From a checkpoint of a small mixture-of-experts model trained on Wikipedia.
Experts: 64 experts in each of 12 layers, 32 SwiGLU neurons an expert, 4 picks a token, a softmax router, a shared expert of 64 neurons.
Training: a variant of SOAP for the experts, 629M tokens, 4113 steps.
Below are experts of layer 4 (counted from 0) of a mixture-of-experts language model. Rows are named router (the router's row for the expert), gate (a neuron's input weights, with its number), up (a neuron's input weights, with its number), down (a neuron's output weights, with its number) and show model dimensions 144-191. Each number is 128 + 32 x the weight over its row's rms, rounded and kept within 0 to 255.
Before each expert's rows: "raises" lists some tokens whose logits its average output raises strongly, later layers aside. This comes from a sample of Wikipedia text that the model never trained on.

# expert 21
raises: "th", "-year", "nd", " years", " days", " weeks"
router [106 102 117 145 189 125 134 116 119 147 196 126 107 152 131 160 106 102 136 126 137 120 102  98 155 143  62 181 190  96  95 127 120 111 137 135  99 116  89 109 191  71 132  64 152  47  98 190]
gate0 [132 121 163 143 134 125 133 147  87 159  90 179 135  68 123 100  72 149 120 105 125 155 103 149  89 157 115 160 129 163 191 129 143 126 130 141 115 172 117 116 152 121 121  51 152  94 137 115]
up0 [166  87 136 165 163 113  96 127 105  83 155 129 169  99 147 166 102 175 140 162 129 102 107 193 135 104  95 184  68 121 125 145 113 102 170 113 141  88 121 111  65 135 144 106 135 113 136 158]
down0 [101 142 163 172 140 112  99 105 109  97 205 143 120 144 162 109 115 125 135  72 114 147 113 148  98  87 153  96 209 105 134 126 166 142 178 193 168 130 104 179 138 100 168  58 134 145 101 131]
gate1 [ 97  98  75 123 107  95 103 145 120 100 206  80 181 122 123 100 124 173 168 160 111 127 148 101  94  94 196 105 178  75 165 190 179 128 168 128 190 102 149 112 117  83 101 150 111 121 101  85]
up1 [125  63  69 176 113 102 151 113 126 147 135 116 180  80 150  99 128 128 138  90 147 154 125 129 149 104 141 152 123 131 137 102 149 105 118 179 118 148 131 147 144  96  96 133 125  99 129 102]
down1 [ 74 117 204 147 155  96 111 147 143 129 119 165 153 138  76 108 149 144 130 173 139 104 113 144 132 123 101 126 113 107 103 127 113 149  73 149  98 116  99 106  91 132 154  82 120  89 133  98]
gate2 [148 127  95 141  86  58 101 105 129 151 168  91 145 111 149 184 136 193 119  71 161 133 105 111 117 129 108 138  72 169 118  77 138  94 129  96 101 124 112 102 164 161 197 150  64  47 126 193]
up2 [117  75 164 129 104  83 170 155 117 125 159  82 155  98  98 159 121 135 120 118 124 184 183  99 182 123 171  83 144  94 138 176 107 109 134 113 165  90 118 112 155 131 114 179 135  71 157  95]
down2 [163 163  80 153 177 112 126  93 149 153 127 103 207  65  88  96 108   1 104  93 100 138 123 130  73 169 149 107 159 123 128 191 171 166 105 140 143 147 156 139 118 107 153 199 144 159 149 131]
gate3 [164 108  43 150 119 102 120 130 100 111 164 140  94 110 130 106  92 142  79 185 155  55 133  76 127  81 127 121 129 166 113  95  75  98 114 103 115 112 155 106 158 102 137 157 142 116 119  79]
up3 [117  36  88 127  98 130 183 148 176 131 201 122 157 130  80 139 132  81 167 176  78  86 134 108  85  97 133 101 118 121 113 104  87 128 121 107 133 129 108 161 117  93 107 140 155 133 150  84]
down3 [124 158  69 141 122 142  84 177 123 170 125 123  68 148 173  88 165 135 133 145 144  29 160 140 131 147 163 117 189  73 175 160 171 126 124 159 126 150 155 122 131  62 169 104 110 179 161 114]
gate4 [ 76 133 114  77 102 125 107 159 154 145 145 114 140  77 106 163 126  98 124  82  98 110 134 113  69 153 162 114 143  46 146  85 127 146  82 147 101 152 203 108 186 124 148 159 148 138 124  95]
up4 [ 73 131 103 160 165 126 161 109 149 135 101 111 115 177 108  68  73 144  80 142 108 101 146 104 182 192 171 139 124 123 197 181 138 135 190 153 111 125  96 137 147 124  76 119 115 108 133 134]
down4 [ 52 158 157 122 102 154  85 151 183 100 128  78 154 109 101 114 109 102 168 164 134 153  96  66 150 109 156  80 125 143 130 113  92 181 166  47  95 114 163 132 109 126  72 150 141 107  89 119]
gate5 [127 121  99 176 122 154 172 113  38 101 148 168 150 169 133 112 103 114  87 119  96  40  87 116 185 127 126 126 120 184  58 198 121 153 152  98  64  42 116 132 129 106  97  74 137 128 110 162]
up5 [145 202 154 154 128 150 127  90 183 129 138 111 119 102 146 127 136  93 119 124 146 126 185 152  78 153 106 105  81  84 130 100 133 114 141 116 101  96 180 178  85 154  86 119 166 120 118  33]
down5 [159 111 129 132 124 112 206  68 128 162  77 150 120 140  82 147 110 137  92 123 169 133  94 116 128 137 110  61  87 120 112 151 129 173 130  79 139  84 107 136  83 142 155 156 150  56 116  74]
gate6 [127 119 130 121 120  85 107 155 130 149  87 158 190 109 174 154 112 162 138  60  73 142 172 130  99  97 108 107  92 157 141 121  90  64 183 162 105 179 136 120 204 157 208 120 184 130 101 147]
up6 [121 135 107 156 168 150 171 156 187 122 109 117 140 173 148 124  63 142 158 122 155 201  94 112 127 184 154 189 118  80 191 145 172 101 125 136 103  92  57 146 142  51 134  98 159 129  93 107]
down6 [134 168 126  83 162  93  88 158 173  60 101 139 102  91 103  99 158 160 177  86 161 147 108 128 171  97 112 136 109 176 133 161 128 127 173 139 153  97 124 129  95 121 147  81 146  45 139 164]
gate7 [137 148 132 131 133 131 153  81 187  74 100 147 119 113 133 123 121 106 148 110 121  89 142 115 197  72  70  81 142 102  86 182 125  79 149 140 115 115 115 109 159  68  97 132  71 113  83  97]
up7 [114 140 124 149 187 127 123 134 129 140 114 213 159  93 116 105  93 106 117 168 109 130 148 148 139 155 126  79 148 147 156  93 151 173  59  68 165  87  72  82 121  94 116 187 112 105 160 106]
down7 [164 119 126 153 182 162 130 140  57  61 113  98 131  96 155  72 161 145 183 179 146 168 110 136  86 208 141 140 113 194  29 100 120 185  79  76 152 131 121 114 100 136 100 129 177 199 130  59]
gate8 [141  54 105 127 108 122  91  62 144 125 123 124  92 145  76 141 161  69  88 136  42 104 114 117 125 141 126 176 133 131 141 167 135 134 148 145 174 102 107  64 141 103  72 118 203  65 102 197]
up8 [ 87  95  84 151  74 143 136 109 171 131  92 142 164  94 111 146 144  84 116 153  95 159 155  82  77  80  97 122 168 152 190 128 140 129 166 158 121 102 186 151  95 121 119 207 229  96 133  77]
down8 [162 143 147 127 126 120 112 153  95 127 165 152 129 157 127  85 146 126 154 149  94 120 164  45 125 121  67 181 185 129 155 148 128  42 100 132 143 135 153 134 107 152  93 127 174 117 135 160]
gate9 [177 167 165  80 132 123  72 103  88 173  80 140 194 137 154 102 126 152 190 153  87 183 144 105 117  72 153 101 155 103 141 135 134 125 136  89 150 150 122 157 128  95 167  97 113  75  82  71]
up9 [114  75 142 132 111 125  87 189 144  89 170 119 142 122 165 163 147 146  83 130 119 114 185  96 172 131 151 161 105 161 171 165 141 120 132 110 232 165 140 152 108  93 123 169  97 133 151  52]
down9 [143 128  81 170  90  90 131 136 103 159 107 119  96 128  89 101 154 178 183 126  69 176 143 187 142  85  78 142 142  90  93 169  88 163 128 128 121 165 147 166 148 151  60 146  83 156 130 112]
gate10 [112  92 160  38 146 128 128 135 112 164 152 177  62 119 121  83 131 166  81 202 159 166 134 145  97 141 167 114  90 141  91 141  73 119 115 122 142 149 106 136 117  67 131 189 108 171 140 138]
up10 [ 88  86 170 101 125 143 117 192 146 126 194 107  97  95 139 184 106 117 145 101 123 138 156 115 133 166  92  66 156 148 125 105  89 210 143 148 142  90 155 135 151  88 164 142 121 102 146 129]
down10 [172 142 204  59 155 112 129 122 133 145 148 148 167 139 136 122 122  93 170  99  78 128 117 169 125 142 153  96 134  95 174 117  83 167 109 126 163 117 124 112 124  80 139 141 154 151  92  84]
gate11 [116 127 142 143 174 198 130  67 169 136 196  63 120 112 113 186 105 100  60 129 105  77 148 142 145 101 132 114 107  75 106 101  74  69  91  72 152 108 143 122 110  84 151 158 128 116 104 147]
up11 [155 163 168 130 149 162 153 127 167 110 107 115 151 173 115  76 185 121 143 102 180  73 111 106 104 169 117 157 125 168 111 128 126 110 136 177 170 156  44 148  68 154  94  87 112  94 132 108]
down11 [112 129 105  85 118 120 136 152 106 102  52 136 161 125  91  76 165 137 178 109 123 129 143 169 147 109 131 120 103 153 109  99 126 136 112 206 126 111  61 122 143 172 183 141 109 113 113 127]
gate12 [115  91 197  66 148  47 113 139 180 122 151 142 110  83 193 175  92 121 131 106  91 183  56  83 104 117 104 104 126 105 127 131 126 114  99 179 129 145  84 145 163 107  98 144 168 141  98 134]
up12 [181 109 114  98 102 107 206 111 163 113 146 147 147 176  94 181 102 142 120 133 119 119  99 138  90  86 162 119 141  98  85 163 175 172 170 124 133 122  70  75 171 121  97 102 136 163 133 132]
down12 [ 87 111 145 157 128 141 110  89 146 119  96  85 125 130 169 102 138  90 158 133 115 117  66  99 143 168  91 138 177 169 123 152 124 143 117 147  95 139 121 149 120 122 113 173 135 164 137 119]
gate13 [135 143  95 143  97  79 122  68 119 164 135 118 155 129 115 173 180  73 123 147 182 157 166 103 124 107 139 162 140  96 124 148  89  69 111 137 129 116 152 104 113 160 109 137 113 173 131  33]
up13 [108 118 115 213 180 101  55  88 123  55  88  63 144 110  89 139 142 139 108  96 164 148 186 115 128 123 102 104 147  80 185 114 113  94 177 101 181 112 151 108 109 132 100 123 117 123  91  78]
down13 [ 77 150 126 112 149 121 109 194  84 106 173  73 177 176  88 124 154 137 156 121 117 141 175  85 131 103 115 116  96 134 122 145 180  93 127 148 100  58  93 111 181 117 116 138 202 180 106  52]
gate14 [ 62 101 103  99  81 136  81 138 154  95 161 179 122 155 180 221 129 147  90  69 160 139 183 160 139  91 148 151 121 151 108 105 121 138 134 184  79 107 185 181 111 122 169  72 110 142  99 121]
up14 [139 108 101 142 133 132 168 159 154 106  91 157  88 150 125 124 115 118  76 130  71 119  64 136 136 124 128 134 102  78  69 145 130 136 144 114 102 118 140 191 141 123 145 154 127 166  54 146]
down14 [125  84 114 162 180  76 136 116 180 141 100 121 134 118 174 145  91 155  69  86 125 173  96 134 123 112 138 138  87 144 138 122 212 179 164 114 175 113 106 129 116 181 116 148  82 121  95 157]
gate15 [153  92 128 104 106 136  86  89 111 179 189  62  66 114 125 145 127 164  92 106 197 125 153 161 176 145 108  93  96 118  82 134  95 118 137  73 108 157 138 112 140 149 149 143 127 108 125 142]
up15 [127 179 168 110  84 108 168 121 116 131  76 134 163  87 121  96 101 133 123 119 142  77 108 161 154  91 146 110 111 132 133 140 102 143 148 116  90 224 111 145 126 137 182 183 194  95  83 131]
down15 [175 113 105 134 158 120 124 128 131 121 117 135  52 126 163  93 137 104 160 172 148 154  50 114 180 134  89 119  98 154  96 161 141 172 181 174 151 133 134 100 110 200 183 162 102 102 130 219]
gate16 [ 77 150 133 156 114 151 136 152 125 101 135 139  80 107 148 174 113 132 117 123 158 155 113 114  90 139 169 122 162 124  89 118 104 112 114 112 107 160 161 124 145 115 104 104  79 138  82 162]
up16 [125 128 134 109 130 136 136  83  87  79 158  97 136 126 123 136 158 143 164 106 124 167 105 111 140 127 108 156 158 154 111 174 105  90 115 141 203  68  75 147 146 106 109 112 135  62 121 176]
down16 [137 134 115 162 146 128 101 115 131 113 125  97 168 121 130  98  61 133 150 158 121  88 163 126 183 133 170 114  93 151 138 152 169  83 169  95 141 178 139 109 206 145 168 164 141 160  97 148]
gate17 [121  81  60 117  85  83 142 123  94  80 172 174 119  93 151 138 144 135 154 161 153  87 204 159 126  93  83  69 104 130  99 177 174 121 138 128  76 138  79 115  97 125 182  88 144 154 117  76]
up17 [ 91 205 152 148  69  92 129 172  84 116  99 138 125 133 127 157 170 151 140  70 132 207 136 161 141 101  94 130  75 132  96 156 160 185 137 132  73 126 148 111 131 138 132 160 127 146 151 109]
down17 [ 79 161 170 114  89 112 161 134 111 193 177 110  98 143 110 108 121 121 148 152 134 157 111 156 116 143  93 192 126 126 121 140 149 146 133 123 112 147 123 197 144  77 117 119 108 166  94 104]
gate18 [138 118 107 148 143 106 132 203 125 179 179 128 150 113 155  99  76 185 144 152 112 150 144 142 126 115  94 120 124 101  85 115 133 104  69 160  82 169  97 165 160 139 147 226 144 105 145 183]
up18 [139  61 124 143 143  88 112 115 181 135 123 128 155 113 119 153 136  94 119 133 122 193 105 147 130 164  75  14 129 128 127  96 127 158 158 104 116 150 191  81 129 134 120 114 162 147 146  89]
down18 [126 171  68 105  93  94 133 114 152 103 101 115 112  26 167 139 136 125 129  48 130 159 105 147  90 105 203 123  96 147  96  89  95 110 171 181 139 101 107 162 170  91 127 142 129  98 110  80]
gate19 [145 100 182 134  91 165 118 160 150 112  66 196 126 152 138 135 159 148 101 167 109 123 144 118 143  67 129 108 133  99  84 126 119 108 125 137 109 165  95 133 114 116  80 151  88 166 160 166]
up19 [142 171 195  80 170 109  99 119 144 143 113 115 170  66 151 139 120  66 153 136 175 171 123 142 119 127 158 129  99 162 158 134 151 132  97 146 136 126  86 101 102 108 157 137 120 167  97 113]
down19 [144 139 170 140 118 120 109  79 113 145 118 138  89 142 153 127 157 198 177 119 135 186 223 116 116 176  80 177  67 135 133 137  57 156 165 204 150 122  83 107 145 140 160  68 146 115  78 151]
gate20 [ 67  74 194  92 145 131 173 120  76 128 168  93 140 131 113 107 107 129 126 108  87 186  96 152  98  93 180 119 170 125 103 109 100 108 139 158 115 159 148 101 166 104  93 113 119  92  82 150]
up20 [ 86 158 181 184 147  93 126 102 156 136 153 141 123 120 103 163 151 128 132 196 158 180 129 181  95 107 165 168 126 154 142 154 203 179 140 111 114  92 174 149 105 122 138 143  87 128  92 124]
down20 [158 138  94 162 154 142 102 114 210 120  70  84 152  78 107  99 134 111  75  90 120 121  95 216 155 141 156 130 153 181  63 151 151 204  77 124 109 102 110 184  55 136 160 162  95 170 142 139]
gate21 [120 179  94 155 157 131 128 141 152 146  96 121 134 180 170 137 162 136  74 141 172  89 144 108  71 111 163 144 203  77 127 129 108 169 138 154 139 157 117 134 165  92 151 157  52 176  89 109]
up21 [102 154 164 131 126 157  82  71 177 118 116  78 111 184 120 116  42 105 124 112 180 139 144 149 119 104 118 122 112  60 137 106 127 147 164 144 130 102 127 133 119 101 202 155  97 154 160 119]
down21 [170 150 144 148 149 120 111  84  97 110 185 123 127 100 123 127 131  74 147 102 120 117 155  80  60 164 115 179  73 151 105 162 109 116 119 158  39  44 133 107 117 114 121 133  86 164  87 148]
gate22 [160  97  71 110 157 117 105  65  88 155 136 137 183  59 180 122 100 145 187 190 128 164 108 136 171 112  62 150 174 123 145 114  97 122  88 147 143 106   6 168 154 120 134 110  73  83 149 146]
up22 [154 162  87  63 120 137  79 103  90  97 164 108 104 114 123 140 126 100 189 162 154 163 133  93 140 112 119  62 203 140 125 151  58 144  83  66 148 135 164 177 168 117  95  82 162  88 103  70]
down22 [170 182  80 144 103 172 104 127 132  77 145 149 148 132  97  84 157 135 156 112 141 113 107  72  91 141 205 109 119 123 128  72 120 135  98 125 118  53 106 138 121 149  83 154 179 114 106 125]
gate23 [ 84  96 191  92 113 143 123 100  94 103 119 134 110  86 138 153 148 170 155 133 110 150 168 131 102  86 151 125 164 171 192 125 128  93 130 143 133 134 173 195 199  97 142 141 123  83 133 123]
up23 [ 89  66 131 141 147 155 172  83 134 105 142 183 136  90 148 154 171 164 134  81 174 135  98 128 102  95 136 156 166 175 118 115 133  80 163 147  96 123 195 132 150  74  84 143 155 137 132 114]
down23 [ 83 161 120 120 147  84 129 123 107  75  87 115 149 127  14 132 109 175 150 107 103 120  76 171 154  64 146 174  90 111 119 130 148 116  74 190 138 133 123  82 183 144  89 110 165 149 148 126]
gate24 [ 93 119 120 114 125 133 164 144 195 108  85 141 117  62 154 126 130 118 150 121  85 213 154  81 116 172 148 121 139 134 131 160 120 142  77 134  57 153 139  93 136  79  84 177 102 145 134 143]
up24 [131 143 115 180 158 117 121 141  72 138 156 136 124 154 154 127 166 145 151  96  76  78 167 152 156 150 171 133  94 159 159  87 114 153 108 140 146 162 134 120 154  96 116 127  26 150 127 135]
down24 [ 79  49  94 155 120 102 109 136  90 130 117 116 110  66 151 125 113 161 161 131 140 142 121  90 173 131 117  95 188 121 129 125 115 112 156 116  89 158 145 126  99 121 140 177 142 159 177 160]
gate25 [171 141  94 132 225 151 112 123 120  94  89 161 100 118  66 153 168  87  94 108 165 144 106 110 168 112 122 130  90 111 124 103  86 143  89  78 138  93 151 110 121 127  95 120  66 138 175 113]
up25 [149 114 145 129 150 173  92 126  95 177 141 120  80 112 152 179 102 117 170 110 139 202 101 122 104 133  80 113 135  88 157 164 119 140 123 138 121 134 101 118 129 153  87 122 121 115 130 114]
down25 [130 136  97 153  63 158 138 165 195 164 132 125 121 148 205 119 134 129 180 170 150 176 145  96 121 129  87 140 166  82  84 124 129  93 117 153  96 124  83 124 156 125  94 107 205 111 154 130]
gate26 [122 116  97 166 102 139 106 166 120 127 214  88 195 102 161 103 107 128 118 112 188 106 101 123  82 128 119 105 144 207 182 102 115 101 146  86  52 157  40 101 154 100 105 169  93 161 159  58]
up26 [116  94 125 130 147 119  96 126 103 107  87 182 116 128 100 161 118 113 172 167 113 162 118 103  92 178 119 125 167 120 127 206 110 160 132  79 185  81 182 127 112 115  90  78 151 135  92 133]
down26 [148  99  82  96 125  98 103 113 105 146 114 145 147 135 151 127 119 110 106 153  72 112 171 146 151 119 164 109 140 141 195 106 147 166 167 103 137 122 167 114 129 144  78 100  90 145 154 121]
gate27 [130  91  95  95  90 164  83 120 111 152 119 127 169 100  89 170 124  90 199 132  72 131 136 145 110 139 127 134 105 104  84 128  89 121  89 105 138  85  82 140 144 184  93 143 128 118  54 119]
up27 [142 144 123 123 106 101 152 190 110 105  98 195  98  89 174 132 177 103 144 142 124 151 150 142 153 155 172 118 129  94 166 125 134 119 137 173 124 115 179 126 138 131 113 189 166  95 198 105]
down27 [120  68 178 135 113 105 124 167  93 158 123 143 116 146 167  86 197 145 129 137  61 163 155 154 169 158 156 105 101 119 117 141  85 129  97 178 115 131 174  98 123 118  75 194 153 144  81 130]
gate28 [140  69 116 170  37 125 123 151 100 131 115 133 118 174  84  94 141 137  71 125 109 122 140 112 154 132 125 135 156 107  98 169 101 147 117 169 151 140 165 176 185 178 122 177 188 141 116 134]
up28 [104 154  95  96 116 131 115 105 138 119 159 146 120 158  64 129  81 100 137 211 112 100 216  87 137 143 109  81 117  86  96  97 125 118 133 132 169 111 133 106 155  59 149 163  57 164  83 149]
down28 [ 81 128  79  76 129 116 119 102 135  70 153 105 115 194 142 110 172 148 162 150 103 141 162 188 141 134 139 172 179 120  56 177 138 178 116 109  98 124 131 178 148 121 158 103 121 124 133 203]
gate29 [115 122 114 131 186 118 167 123  95 143  79  96 203  85 127 102 129 113  95  77 137 141  81 146  86  84 124  85 118 154  79 124 127 134 176 127 119 161  65  72  90 136  51 124  98 203 158 139]
up29 [ 66 118 111 156 132 163 112 102 113 103 125 139 117 130  59 132 106 119 160 177 105 139 123  86 200 138  95 120 174 123 185  95 109 146 155  88 128 120 167  92 156 115 123 114 101 177 135  93]
down29 [130 172  94 149  89 113 211 110 129  99 125 125 104  98  84 143 140 183 163 133 127 121 140  89 151 200  95 113 128 186 139  93  70  84  83 100 107  64 132 100 130 109 111 137  95 150 129  80]
gate30 [ 79 118 114 109 147 113 118 161 134 142  66 150  82 111 148  88 154 170  97 105 121  99 142 134  73 134 129 118 149 159 167 179 142 134  76  98 102 127 115 184 127 124 127 163 107 132 158 141]
up30 [117 102 111 134 115  93 132 140 110 145 134  92 111  85 130  79 165 155 133 140  67 129 217 112 146 109 104 110  99  64 218 112 149 164 108 138 101 122 148 108 135  90 189 128 171 112 163  99]
down30 [188 114 139 134  93 114 147 163 133  88 105 102  68 111 135 147 109 118 147 121 108 148  96 116 137 120 139 151 130  95 162 100 112 145 141 117 142 171 100 113  72 176 143  58 128 136 175 166]
gate31 [193 112 183 140 120 118  45  87 140 134 161 108 179 160 164 124 103  76 115 150 155 106 111 126 151 167 160 126  88  55 118 144 108  85 161 160 106 127 106 111 145 146 112  86 129 116  91 140]
up31 [122  96 121  78 132 129  49 124 124 118 109 168 150  86 198 177  95 114 101 108 146 169 113 136 117  99 142 122  64 128 108 141 135  99 149  83 116 137 186 122  87  88 166 115  99 157 144 103]
down31 [ 99 154 205 139 143 154 108 157  67  83 112 148 110  60 144 119 145 136 122  96  99 103 127 138 175 138 109 179 114 131 150 148 127 126 146 146  73 125 145 120 113  64 198  96 156 145 101 157]